Weights of a small mixture-of-experts language model, trained from scratch on English Wikipedia: 1 pick a token.
Below are experts of layer 7 (counted from 0) of a mixture-of-experts language model. Rows are named router (the router's row for the expert), gate (a neuron's input weights, with its number), up (a neuron's input weights, with its number) and show model dimensions 0-191. Each number is 128 + 32 x the weight over its row's rms, rounded and kept within 0 to 255. Numbers have three digits each.
Before each expert's rows: a language model's description of what the expert responds to. This comes from a sample of Wikipedia text that the model never trained on.

# expert 1
It responds to: Prepositions, conjunctions and auxiliaries such as of, to, was, has, which, plus column-separating pipes in table header rows.
router:167090171187134120145117109096091164143121158128145132078124137124166151098113157075115171176118141058083141170116125138132105163140141095080159131073137173118118100112161151131088127174086086136114178116156181100157130158115117185188135208160170146152136116182164143101159148135158186134133101134111082147168139074162178129088114178067169102123149149153117081107132178179122108153129115124135170141119105143180161084096120117122106162133180083130112141146159191123158160134132053167069143119190164093133124152134156133121228133116111105102173125150084084181134113073129130145
gate12:168128161172120145130136120155103113156093096166175078137114097152127139080137086098127131132111093155170188166166112139095190139147134090072108121188149137159175115137165124143094094150139116094094092101132115098076117056099189096144139097055134127104119061124104133103114145185127141134167109173128112129105092103092144116160103145132056086133088128092158185127091112156129101138109123107091143147172132075162069146107069132157115120119149147110082067103109141146114151231181139148116166145088062116102186164073092103146137154127064116116186111108168076138108114154112111176
up12:102170088090137163094049125136119160146133074202141111106106112122173157204137141086187142115125183088114144127145094147151186132103102109160165133113110178139141122175117156189137133088125170133139114075137184132122155121124138148116144122144168133084191147139088194089109047120119080095165109134157112150154104134175077057112140117121120135125100193133136145098117132143113185094131086063087145083163110131131109147082131064080118194119101085129073170090107148143113143099100117181155098192100180075130096109132121172136127118163126166133096156096133145118081121086111129152
gate13:152111102182123130148144147148112085083170117155186130135168140181145088176078148113135172125120131152158090158145133107126170137114089078097133128052108074101125146105143108139126189103106159097163110113136107138131125123123041142111158091145156175174179177149135139154116073154170197115110136130118163154152130099207107092082162116117086181098117105094101126050075165127135121090075164138142115139115134122079151098118106072161146125171046143190086144174097119112190134066131132166099100126081105132114089121146156094154118077142119121181116133143170094102159074107165143160
up13:153077139130128118084131111107121139139092139164149099132128090139151146164114165097112128152113076121117156179134081104182170169167067181123164094088094128091136073109082103094095159133084100135100133105090101153172127089088137073121168192159128140136112142078101106157125146163164168166131105158068175126146145122086117173193093099132106186126171136148112129143152149083036080134094104064045112172165106137152135098137088138132137180129165097194136147188155100164130126118141185068082159140125124155094105097079131128124134178127103090115153107140090159084115147120125070164
gate14:157182075167110106100158138116132111136137082158126141132066140174117148118078213109147082155179078132173094101155114108090180114092161145151181174106117155118105132072123160123146117157095132115164185091053132121138091087126142122168046122106113121159141103141124103122126136180110088124122123141182130163177131138170155116146127124147103079170115105086154141174085075140136205108119117123177114148151131157128115107131110173055200184101108104164080063129138156104135118120146083127131091134137153133167065118153206097152153075111153128117119151075117120130099054136156123164
up14:071105145175135112145156102176116123169170152118080123122126123127133104164143119126159159136094170085104114156115078147162147109115128146102117106145118137135140071154108148196171104171095149154118140121124155099127098071115120130125194118153170137144167059114118139105117151127114111078105199109159180148115167079080121091142122087141139116087076149135141099131068131139119130212173125136116125128158167126169125122143120093101151165104159180133056126193024092068144091124187083075092091159183075171093132114072123088146105120169117142139140144166200176144121140176146166125
gate15:143100119125177188081203102145142113189100092143153127131126098143156184065118128154149144148158222152111034107128080114133135088144092129107158092087136191139123165138114151077080123130120137157132158129130152117189090143106112130142135166148079146188155156102118150109132103135131060159105103083131115057148145092157109166121121192080153128163161163105136126147097145104173144089119116168111111218128074139091132086157170169120090123066090126162146097182097091160120142134069090129102100076138136122122100102120118085130149109058172131125125097084098113158110096145138094125
up15:120118098120165131102089172105114153087080130149119129139131072128171163122137169076178137118114127174139106088107122129111060115153151152095162093097127109151092155144076093127205123131123155101087111182194096147119158135179114158149076138106104131103171167100130077101148077068145155132111151116097099161183186119114126120144065130162117134078150123141099084115143039115137076124112111178119130150101115100132126137147107084223155141114102083098066109126083099106101083088123160171168122159135098092087162142078145197117108104105092092142103136110162104111106103091136062197
gate16:109151189105113147159185161167117147086130123141117179109097154146103132109154070140146135121108140092148113115139079105112138123090128115166099087176106113105089128175103144132101142127129078153176110206140153163132168114144087164151087147174041189172119097118073164164093174106132121142133130107165088133127059130150100060163179198153106173151130156142127127102132081147133177116142163155164118112143086117118081096182133171135103111090136171102126151130164163141102145113094115090127134071152140104099108158119096198065037148137165167166118162105081104082090179080112138123
up16:164116108174130159071119087081132091077175080119116129161176114117116112135153151118139128055114161184133127188150125136099128156104118133161127116086142109110115096170133172139163147091059174084119118116137164131155150161108048148106085147100145135147147144166110064160114170144061152149090108154134141113064142080112149146143140134115064045171144153142098124126150165135134157111087138169123049133150148211091068164146161186166112114096063151128077127102119118085157150060123122138112131132075120180129123151144107092143081203137124088115150155150150120170089088114111138126
gate17:080070142137096191153117177070118107165118079175114133173093141116116166141161099138127089134066169081144090125095112160221125144182088082092128112169127114149143073161096124142162086164158076105087138143085081154106130187083085150163098122146216137166160143113122119098162144172077116158136113123142073171165147128152079143122117115123106084083120142146087123149103128145078147142129141131112143146122161128149090097159105127179143093089091088142123145154133109057156095141141080152082139171091139130183143185061112109150140112138069081152153100081133161110166143081121123130
up17:181167171091132118091073216098138131187096121151127166130160146113140143135060123080169143089142128072089124100144142116117149077142118068115076139115048140140119156106109120101117154147100107174135125125089101084162093172096148107153184108145140173109164133107098185195079138111166164116151149123094113156106148109103176183092155139121117122160175143170096144164195140137129090083196123186095116176130131158133104057114116136136099129127120128094121168136146139045117124193116161050122114139147116141063116128147130121046125155158130175152118152099138142117111150174164141127
gate18:099129089114142130201164110132126175183162147151118111092102159164130086100124156117097122130077138137119163115138091101106130118094140104117135145150087117171174137129120135145113118176162162141129128068138119152182125133130178156134107147068125150128124192151189210140092106101198151127180073118131105118101149124069097094142088127141168101104111105086146132150119139167142107102161160073081195186157126181106128089108105121130138088156150122091170167155218103111125105135173095126116081172126090070166152122104103163118175140095037112052167126106081119093159195105113141113
up18:084082114091133105136168156093111139116129166123104098132108131143117082132053099093120108153058122173112183173124132108077116106163078171146131162106118084098161125099125074115140076165145055156111144124106138148076133128121178142064141115141115123135103138099113133134138153130148153127134155128235120235153096166113192122156179101133057107176135109172122142129095137153174152098124183140071119126140183153094183128107096136151131141130108120138201092090083141132085130170099124074147116119134129098094192143082114151118078123137071123116127126094130150129092196101114170171
gate19:121193128145135086089111124143126122145129095170115124099112074161144122163140183147159148071080080130092102161169102107134142078146099081103147129061106083089113108167081108131152121119147147121180083161121148186098130157123065113127161130173143152118075159141158081163100165126168127127064101107080114094141119101110099155130152084098219110151161107081176113100084122138114149183110127096122184082089087137118144161091145087156092127124149154180127139150123142166094127091176160172076114134174105061156137149117160128112185092112119113175194096078055132082125126111113131080
up19:113032143148123147133187070131115154120069046107167138122114116062136116130105098084045160092136172184108091107119124132130090211132135144114165102118142148180084156116146073167146169128147175123102118107135058130117134169143108141127162135110122074078144161074157069155175086142089119078167111091134119171073121153124089088160097114161118104138093095128133093097121097173120125110127123179116131147122124087171154151146153126118172109128078124101114087110122110107164167149106096076136122160139101138162124096064122084173071099122033114103135138167104107089122128163113131131

# expert 2
It responds to: Proper-name pieces, especially first names and initial capitals, and accented or non-English letters in foreign names, such as Robert, Mc, Kędzierzyn, İctimai.
router:134125171139127148130128153181080089119095126099107135147130107159124139202149136157119123122120102141141125119111109093112127090112047151134101164150094086155163156138143148163101096128161139120149104105082106141152138109199095076127181130121096097129205127097058118127089101121110120149172156087159174100083142181100102215125150115177118073129125131172096165193111129153138103131194089156131056156189143058158092165148069119169151141136118108103089179084104076083127092156115178088163115138115145207151136117110160112111117141108137145134079141188121129053145135107084137149
gate12:123140116195136090131136134089152107130176122107122134167154110158073144157096164099121125172112114123145112196113061209115126104127095146125103171171118107128117119052152139129160107107076201136105155174068202157126090125190153126172081114125086162165175113142149092170108149141145106119115118136145085153126168156145122168122103217182172122108129128100153192090095171120093151169075115122105130156067086153087126092154085150092201127170191129118157122111175115112140072130168123111109083170111124082095120152116115157133155087169096152097140110152144108188128133136124090118
up12:108097124067168086188117141105108126124102102128084108109121164085180105118113124116160128086096145127149175101128112120092104156126119146127129089119151120115110117047056128106199112137119152100212149135114117085091099074140100079136160147174109132165180117108176163162135143117061151222156166097139154112101129138115144121085151194152091187110161155184137170161142058171126140134185156122090090137164124183129167122119131129120121103079099123123118138114142164133127038088098095167122138138176135154166083138134122202120153135146166058128169076097158139132132162097118110133
gate13:144171088104153125149200183133111143144196182166139103091097045182106089161156109115093143128074108141123170115100125132148060147120166144115174113150049090133125124128118096156095120125160138171147118155175100145149105126028109141166110169191185158111136175133121140101103148113160112152146097075153099113121123124126133122133116075111155086162072120147144135050129150128154093188173093092098142129151111109109122106145183097146179102146138104139139138122161121182162120086177167105070132136133088144119140165174119088071147104093125150161074154137060146123158107116129196138
up13:189112111144142076148085095133087109140134155131098110123181144071135121161143128115153135143049117101115141125073071130210081162143147139108110087107103120222080144081094155130103157109163131048084154110134173140138139152163162128122165159157123174141169108149123098118137141087063110131125149161151100155115130150124132134111152189121177166161173133184117151091149143148157177100115146126142147189156188161165146134165148188104140163153139134086144154115128086087099137145090180166142100191110139152101102145106088116158095219150148105121155161173163134139123087147189194135
gate14:103083090139155140180169159178174134104088133119152094133159153156140108146099128177070087067112143092160171099133109224168147191052154154157086180168095136134152138130120134167124144142108169185127061128092108056123085171106125174137121072145146121142137145133102103119118127176097113079133092100122132158122155080051125087138073182173127070176161093118117167113146132081147133151112144098114135125217117121116126138074125110112108139096125143162212103122146099093144099135073102181121139150121164129114117123082141117124177120159125113155113100107073093160147117113101154160
up14:101117146097109121180125128122135085179146156103138128149077106137171130158147077148057173106099130093194150092171141049126074084199195154097113084179167156137122171124106132199135117164121113098151098085124178117187130087141073107119127108055118122149108098159121119088103104065148144132144102120136091156153039126090093054111058153129111128116107144129153165152129098122120183176104154121134110093137100129121143197097132176116160094141096140163129133157171138091122103085145106105156129120180160143109177090122130142116068169104135154145130181143171106121186121120135104105
gate15:124165138104134123149127108188132096113085140150156102110135110073067134142101119115145146126115150111138129171150119143084160169172068089129150110143074189108187092145158054164142128147125133193130057135094179129184113173167103094177132100208152137145145133129139116099158166200115057165179146076107099154170172122168123093126155165102155137159145150143187124166092165108105113117169135133169142078094121173104105107081109090088170069120113136134107166068137101126142160167139127143134099181172102039082090110145092139144100125123132078140115124127107141124111110168069098128
up15:137156120212132140079123135124133143151196121120093110124208147101129116098077098105148184147145186103160155126156161147198102079085128154097114169111126146174078084147133175137173110104133104187063204137156141101137124200167112174135139150145098161153105146144121194186162170161150131088106116142113161145109146118150078129099112112142141117140141135164091080099118178131096130094158131180167113136089139109150169147095149156142111139123078127143132134120102084155075143115080148151055070134116120166187122089181133086102147139085118160144152198116125129091094091191164105113
gate16:184128155189132095139092173128147151134145157172135108079082121116162135127129144145113148112089110169141162090138126146122102130186146103198112113127164136157145124122090112116120087169123136170124150120135139074140136127095130102118082104089115124138123125163102116151072118100194116150133103122103092162126166083108175058162118158162117139103150173087148164070114075110153078112135137131125152087199128113166132143057147153190090121152127082159168075133134048134216115183101086109211100151183064106096099133102132134105132133189132178145159131136116154074157129189093190142
up16:056130085110108138181179131121154125139099148115088165167145118162141146152117211135144077178060131137109118139095170095144147101091121135131140095137101118118113080107121116042126179134086162125098145162187157111151150189171081118190129098119152136172194118109108101125181147091114136127128165179158207099118081152109133117078092088124106125156194092153138124113137126132074168120116121101141157136141059166113148128132094170129066164108186149055166122168132108116137162131121108125131151115115102111148129108140138191197153162104156086214111153119124099163082132145084124111
gate17:090182082117179086151190066114108107157107160128141092050147164072119160110137080143143103088067124155121093151138101167160138178148179152117148148111108076126141136188093113178112115174144117152135127157144134142175142139108157161157128121228192149112114107064127171140166164036111127156095159189107144125139119167157160114111150122117138099124146127176177134150112149108105139143108172151134088099107114152174112171085127104108118150197130148113093125192083089142119100133130170162169119118157088084141090117143099107080155100068172102157173113127152112125102103073094143168
up17:073091119111159130112096144095147131098118103201116170069151082139100121152132133131102157164157106163136135093137205119152177152124101128122127110096084126128086132144088118081070146075091101133128100108188123130081121157092101130158089055101119087124138122146120099107144207102111091141152118115104082147131100104118163094059188164110160151160172120124124104132117147100157189129132124050156136129156201115127155118098139092171147092182106122172122133164117175143114122105143102144102190178086139137114159207172147128164090122201157108089151154114103125191087083121200160109
gate18:113214164124122136099084171108059129144143139095142153060129082164178117148110201107167134123115082133109183086093133130140097178082063102144096123152068123094143144102124176144143140076171133171144116200099091120121178106130181071116106117098114143079116091080072125080157154131096145112151062142163119184086143120122111175167092209150112163162121174136083145087130087093112133155166125146146150134090108120103093146077110148132107124095124162092165095134120091084124134071123093142124151163137121176145112154112132166109146056128105095145138153063121102101131088103115153103
up18:059198152116097150139174156154124170106129172144106100154155151183087108110108114121163102143118100095165139090146168118098134180130163136097182129186096139082128109151142143147129099155125138083126078164197108112141138155083148122085160092078149091104082110127047110159146139138165116118131112122160079132172057131152099108062085102151137116179159154171111161103122105092159119057124082146153138150110193151169153103167082102139077153117127151183120209194123141098143107119077133108153164121116162132060150115116143168146097120147122170131123178133192134129127151197160151101
gate19:116138112114111173104134068107181108086117143167083133105134102108159140090088145097135136201117142145132100170152148130178163096099072160141092126087213124075218186080122103141112080137163103087155139117171136028109117128108122120174139111139126167139164160158164166123162099153121161190093154102108111070180079128120121164120135128194149179121093165080152119126118100166081159102141149176146136135147165122144127102143111168129127104128132142119172150112137157145109136140123075087133071072121143159100090095064148104083195174155133110114196077122110138144152113159163098111
up19:055096122186161111079178164131113095097090102137126119111176094118148119073119100118109060142123151136118199146134095093100147129201140139174055139164111122118136143107165092155097123162131155149128070088163139135099045103132148136104107083121135093133118142140181121126103148201112153124136117129146160082111130180140098124092113073136101127101066094144136126116138107195056136122100138174099104156062199083132119136099141083151191100077123106150152110137065078064166110112109108092146146088122131104122122097171158111155140112063192139097170080137086144132109130135157147123

# expert 0
It responds to: Digits and number words in tables and results, line breaks, == headings and |---| rows, and odd mid-word letters like scrab-b-ling, rp-m.
router:114150064099150105113171157089158140113097090131122114172129175119104152164141087124169073109124132129177188078103170155144173111131169164152130126147166179144096198155115144114154139098120173145155132090073150176096115159101101136100109105102116103126076101094117143065072116110074085117076181142099129146146123187170143095109102090150101146142135146100123102132092083062104150120118117104091156126119099148034138161163132116095111101055063175136100139080131099143109124089136126112109138141074120137114125052122058152141071112136082070132091145108211145134130092131120147169
gate12:161145111132098120085160106134208133124173149120140125090103147128139109108106130148098079125134071124161110098185116154074115099131153132070161119158098115177130138119149080101167100178108110118134187135169085159163167168121143187111156151156155162066121130159152105117096170080069158122178128074120079136108127144099126077178158165173090107120145095113117210107126145142129155096094160122068110098142059157146121098098172175136160101159130153152154099127135099108121148129116089166057183148141096132158103197098163106117174076144197116105158213122156162132115121160181115138
up12:154088159145094116106105162130130114159119064151151167170152107112234103164119120146162124117131129114153149105154112140107153086119121114118062159090080098107125169103211139127115070087171072143073123143100057162124145109197132137134101171183142133125105092138142080134162141110122089060110173097128097126113136137116100119139160147128172140145177114081110133108146147096162127084078119106115140082136099115119189137135189160096045115146070123120084108111149103188185152143096199134173130173124115090119141106089186142184091142134106094112141181141130124171073078131145136127
gate13:063126057073179168143150190120128128107146143110118136124096129159195192180149100171101094117155120147077061094102193085103120091120130108089145137119142176158164125079116090124161115107200154144139173158078133097114156155162111113125152137095111139143077140199166151154125097129115153117099100149174120197113137111137148125141133103115131120109161099075100113104116119127090149132096088116189090155179202101132167189148133141142063162139135083126110128140154157221108089117127083148087173114133142108085194103089122098126114158159115168133160118125151107068181108121161126136
up13:068103159074182137124080088140118100081114055085085124117108112137153147109130163179174158102193110143179163085147081132106136151124132118116126077117123105161108172138128137214097033076207109145129109117127208135090139129130132094175103089119128169162121131140104116148131155136142156145171090132094144197150150044089141113094161203155118145099113143127119090112163106064157162088119095111104131126133149104104119130140144101139133121119147054123140154126086115143119163170102097118121058138116122125067117094133159153141126111197124153103133180109164187098127143190135113126
gate14:123114171114126161148174104157144087130098075164132121167158112147100147120179170125115138166146100096141121118148137096129139189134106119163119155192129146120147122169117118164074133141174132149124096110094160143137123074139092121089083135147096123163133102130113186128141135088126155150125151133124101111031109145176094140106140198092055081112117077195143189103101163132134116137162092159117074124183138095182142165074125100131107164148180172103093152077105096152093094139109154096156122121075123109122174189122151155081154094137175174169099146088135068122212139061187086138
up14:110177211158106188131132114139110119106104127157137148107101120156085223185179152160102163120120139168151076138131145118091138116056157122128127101131151100114144168109095105118080084175093092077139121101103119108078155069084066161177160132154104110122176126115121174146115138074173188146145141064081100166184112133117094140133116182131165149121167107160098127067081148142134129109151139099130106133142110115149161088126107137122082121164158158105156128121150147137126052165149121187118107155093137220120192164125085132147110170082127143139087154125155143070167115109102170171
gate15:162046138104148126120147138067108156134147182180085146108101129124171052159135161140124083062142210100153137081146164158166109101059155162107106140084140101126122111159159110145147114084063142199139135167128106073223163093136130175202177120158096087182157168123133123056112109159140128134140116111136131098120134136093147119140124161161154125135170097132079113141116132129127160097114141084115131126086154081137090113147183142167119109121183143122107151097156096152137175134118161079097108164098109123095159051151137106146066103151138119111133108104110162106139133187119201121
up15:095100143172140151151111133139123049120148123095156104140191182195068127154105123160108110144142158196158139174134089166113115142103146111129164164128111170122100143158132107122129182093088154147063125160123128143107171136130124162122167084104191195128096092141116130189075099169135077131097153081167065107125196083141166193135138143166149131074094175135103127146118124160111134127101104104159137114111125112108065053128146143121172072191122154131160114148187123093099158104163092197106205105129116128108151143088128082154096126120140088138147117110093084173128127160142118191
gate16:112146116143104132142095083096096184095118161155144108157116158134069120155103101124149110077092094121118102122130159181131107094149141104159149150149137111153139163140130125190143151128107094074109152200159176128163159183130143139132121058110138136092146116107160096135093099137075155122114141107078114114083149092151123121219063171057106142172129123147163111127161072064039137099132074128189179169088089095139168146119143126165097159101136174179216110114129137104104137159133032137133100121141126166131165124105053117106111126124156154127153111137126115143190081106098160123
up16:173113163147140142150091073122137132150101133137126083102148117148137116123069092165142170145143138109142119073103225131179075117158146066140137123103088092125124134134155113132102151157169069160132143080168120171169171130131074099112140163159143158053144154135081162090182089165082130187090108187155119123133144187135089115075113185120119113109112072175126108121121126125141133173094147185153175119133088120087163090111069168131091185211148135145142194134110159127114087146177109144177102101146145088145146114126160139116118106118113107097138143203099106107096100105105110058
gate17:173139100079118155137109106148107147159108095110150148159077092079115174081173110119124115147094116139138185111198133123151122148161159091150181096137170087156158093101143055088133129111111130152127165140128129109166089058143082178112106172128092137088128153122182145040146166141130109094111116142107178105141200166144170126127131136142113094089126093165167046113132067126127159155075146170131125112138088143114073134123099164083122109123158156216111160124101123120125120103210107104145121174058125110148114153124148213090182128167091093120107124119106131192156156150125134155
up17:124104093098138093145093139103123126107101152134148169195154082131071131130132084182068110114108118164181075092130159090095160166113111050091195117130141133118130158164130085202134102056129168161092135114092112081092122096144079145135077167146136147110147106111125145156124158096137097166115098126116128143077107157179088114049066141124182115101051120131070121156103169127172175103151107050144136134123144152143127101162152103154120157124138153140131133108095145107114082115124111211062186126118117079135114138097184143116131148172152106070147139140125174093141136144164137191
gate18:140117112109101105123111148113144123153147143114158078129147135156103161097137220152116096138163097109107192110118130133171167149146086134109171147144111080147077108098111111132139155098125126149129073087086129168136107088120096141116158075123133085132142075198154160195110104119100164102149114135096078130134153137106145194078151111132118109124131130114081087125101130198137153195115109138099135195150138089135129089104089202058143090189074146126134065120175098185149119065169162108100125109143140070123129156161152119120163111082184060038105087167139131100108102088104129144
up18:121154173108087119182161165129021109151135103177061130063089097165116079132083142095137134140079153103140118055124115092183163089066139115132158092120070143173167137096122096142069095121184135156161195106109065131168159121107108133121145130131119128138151146091083103091096080164119113197143112130114139130118086147125120080119141154130162118140104107093146104136174191127160107146175183072099142102162129153178123126114108126130156082183157128113186162091139200128115126205125150119083101166112134087079097095137109068108127181114103105114108109113157112137120133140135138150
gate19:105185149091177111097123065016156198147134112128139169134112137152059163169091169112167133165148125100141094116109130129140189144159202147105176138108081111151138123138096102072089165091182166147176143137143104168121116135166093094109145150062191125128063153181155157092106136112117117130103132112161125125137109107074124197158169116132142161193098113142183123100159146163102125158152036107107173134202118135142104118147115206138121130134126072150136098104176102131101124158147109127130173153101085147084101160152150139125151161121129128126166153139113167153113167147147138125
up19:123172171109080126088124137144146194164136070138086149109099140155159134142147133093128115149116083151142091085197131078064130101164093127112129112125123128091103108120233068110160186137116162101155110124175160135142096155087110110110124154107060092183127100101126141081111126147131205153129091165122123109161123155102072188136179138093146150137113134111183120173192120134098119134119109084150110127135106193143151146100144158098173096091145128106171099131114166100057159116122180114051132128107186183135115115182074092097163107150148147129132167158162153135099152076169124084

# expert 3
It responds to: Middle and end pieces of ordinary English nouns and adjectives, such as syn-erg-ies, gen-oc-ide, opportun-ities, plus whole nouns like group, school, film.
router:108130098099088138124097110156174113134164114141142128137137088129105074082118115168100123094143120195116051129182095113113127131127146104126116106145100077098146061131101077115149137084173119099094090173185090098116152101126170084114116069108118171092090177123163102204168109145140117136141098121164147115102111106065084109164152117164111171125108090098183176094163122125142134105079166121180109105112182142152103115141181137121160103185131141140181086181091119147111110121125175107176101154096094128125131170130125105140065124148191192130150109090091162099101191189174094060
gate12:107136117127130071161113130136111172143110185114104163091101100175119162091113118171135130089148145133137148146103126131126170111076140097094071126097128139110104132110091101082200139082089157135137161150170187152082099118165118163115158073198115150115135144139079135133121156162187122133154131118170079154112148146105117073113122101181133097174179098143152119129104151146142065084134177131139091105208172153101115140178150140136114132133099137139159112101220214210198097118143143130165131163131016130120105111164151152121116091104167146097099136102123153149139121140081077169
up12:168139118131136104100149116090120138123144112139159174110168121125122139133106112133101060145110102119105149151200180147176169137098080166159107114152140103157093082088072129124171127122128100099086153106126093133141108073088076150128137100148163123115089151086130136142124177168112145197093134134141146116116102122133091139130128164089096123202090113096175053076066129141086153106085122110082150095130117107126100136123135080090146091078202141177136131150069121153120078060169071119118131034145078113116114109132112073153130113117147109124216137134113176172136143050117073167
gate13:125097123107145110095158083113134148130140124134108129124142101121148110164105113105131119094107159109118116208145121128132203127096112130124137154134146105138171095071057080122072158083176138191166099176130092107166085148078132071156139188132091147138055140121138176138081120165085188173161123088097126142083199151090104129116098139074056121170153058095110140133072124139221156141124151142162136113135164147096165188070147138119117106118083115163156092143124073141137120117157122126161155110104136102084143181124141095100139081109121125134138142110181086134057148124131105201
up13:147119128057128146142088146076131088176118099113149147172175105159150167183100153102130085127084119149134130123132098134148138132190113126166179122142143127151070102146104154172153129132105179132084069049103111142153156142190114156123111092190079156152084128151173166154088142170118187119172111090145213146080126081111126108119094097167147125117116106150107158139136116138131172134126134131123063169151115160122175194077106138114130154178118139103109099131191155108129086115124166136079210117102129074124126143107103088144148163085124123107111136078143037054122088151118139174
gate14:124127112136123210139160204112149163106154109176108096122139101125143111139114141144102173118105132130113129137156104138098117166099033066222188163133179111092114159198124103142093141099145101198129144160145109096216104086123159083101148095141113133075133129163146077158141139114168125100126207124170066175112083104128122132191131194180151156144135164190134152149153148107108172135130092095133163123152135146137140117161148098151126179106103068122136118115100179109177136168135184069137125111094076155124130082130168095117124099147154105121168075125087099126111117138128141143
up14:122128135156177084136085092174128110080149083141107095105197090110116102084097132152099127207134093080135139105074095133150124179151096161126147099086153080092078146145105122100117127102137162188115094150096162163125132099127167142117123172109144102102185123110141120185141175107033177172156120187108124089133088141142132146064097084109155130089117122114133102139127120177145108149088100155108140103096080107106137066123102113148191157116124173148127093113087085105162110108162149072111093055197152178159145116096085160121071081103106128133142105077159140090157109081109106090
gate15:149090137159178139099135154092127131073103116094113109105158110143105153141151155159130147130089158184115131122140068192138106215142156087100142129143157072149115123123164108086165156072065109129198105166092129151150162151157140107139118117150084165114139158112181148090105097170121134112156108142092179127121124111156064102152123103179154118166112125076113122141146149122144153126093194067170104116143086103109068046119099117096140128111097090154106097158175131156107149112135149110108096123143098127104156131055200102144106169107104100112138154194121132100018219142150131145
up15:133108148157116078123071140080109148120071116126113089107138119185186124119148120152153136114103167137135125137149093157149125122126124181123110161133124130150115149137148092129180146105071155097106092162093152156114192149139088142121066111132195179122074166133235099126080216170109122124166088108158089125103111141128163142150101123130204119141130172133103153156094135105125084122101103160128204130140160158156155114098097151078101161161149169106160049129135159150149167157148124120113151111120150135083165200053166154170106092171170129144108068093178161112104124071142139089
gate16:149139156103122119163138181112151131114111054207113198153081153121150096169172180165172117088131212136108115128099142179150165125108160152159145098149095116041176163115125071165168124069111073148129120144126114104109177177086095152129078098100066142113136115109158060121174125091084114115074101114155145100141140164114141107157114142125118119141129091111166109130108121120151124149176130121086071139130080036091130127106144198095098141149079068140083141195121133121098135113099126159131146086129140145141126168132120171162144113100112159080162149148087128145098084183107145154
up16:195127105109100135098070155187153068121096071160119091156121148163096148132150106134174151179131124103129197131092105087100129121115079164123076103086172109148182129140105148180108142132095149152058060135096129141108150116117093152158148136142115097163113110058089134122137136180148091089194091054090175127157077129122161135149130163161150187090166181151150158102099099138119112200141112170183111116153136136161175165101137118122137186118131155116147148123121135101107050073120132089108059147115196108142153189115140075141139079149102166142136160114150105109108133132142101125
gate17:074125161060149107096051136109065119123115077212116140068151127096097111101097150151136124106126138123135060106123187131109203134147210136169172118100123181108153173174123149166132118111112138105115114117156103169157133123094073150177108132130157124148084155123165129140114142148179092184180101101152182071142160096144092092172140170107112185207138149040094152101160127140106172156080107125107129120107183157150145153060083141094089115120138078111151083115121132096130108078157115133110138136159136114103144157122172128190146129141126156091145106106103109178132157141109108151
up17:139170126115158171162131132133183098160131125118110201122119075171116177143134155139134111135123107223149165107126101167072159173126162104116100095162127115166173146149188139013124119138144151099124133172091140079136112101140131116125155136174132150141107092068143155141149178101096179118075155105124122082120187074151131114117158143065115132135119141104154108094144103054061130127119126098141104170116112116087129156125132088086096121145157113146073127152127157124159136094074107115136137155108147124173069078064125106126163149145074098102152098186159175186051124120075166117
gate18:162075147137170130181122067076104132084097120167221102098155097168108122111146152146128130125112140090169176184131177166133167098085183058118116139128145151093079102117162094131125134087128161104151167157164110145108137096133093149104129162097152132161098150155186089096154117193121099164144120080116043121188124124088153090108141155154157141182117160096146117132180156103129090195091109143076131137186108126103137099131110145124110117165136110123110113071097093184178113139168094178119150076111115120107142122081185140148130110067173116079119091088083079157101125174113142116
up18:122092102115094193130132124134159110088234112145112186108151100162159145110090146191105107127104105151147070058123087160158092168154128167093140106113134060077120103166124141106092159138209086125147147171153111099123134114144103174168146109048118139138155155103100167126158200129131160126126102101168134124124126118085117102144128133122115183134118109155185090096095116102084148100180102110148098113132134102151126047106122122154150180174102135138128097152126123142130118128149111100161112134144190136042066158137080167102124093069119135197194089080143160140136110140092131162
gate19:077124193153180145123163136128128117078096135172122135170104146162163110140151103170109159113076094089110139111146097148155141164131151128093117105119149122092117121115102082145088131100171080238110166176069147132096152209122117145112160173135105114131198159191103062109054124117123108149128111135080140118130117102143159137098135119143078227158113057122125138144160095140110141174171158132105089183088093051123055117185152140169137096112127128191150102123157117138136119130061098152145085126140101130131151142152172149107153096168169137139137109092112133144109179156147141146
up19:118115116106116133078106197131197138119101142159140109120120134120124110165072117128198136150141149108124139171190076138143148095123146129150130118158106108100119104194119153094112125135102172180101120143181151094163136161148204151157119151147111100085141088123110111111120111108115147086138120109096161129149167156212152078078133140124162124117155107096132075108082145112113139168148106110160169132145136046133109150079210110127131079088105206143167123122167058135099182089134082163193106115116102194163135122084113126089140107130127117144170060115061086075142112107115203148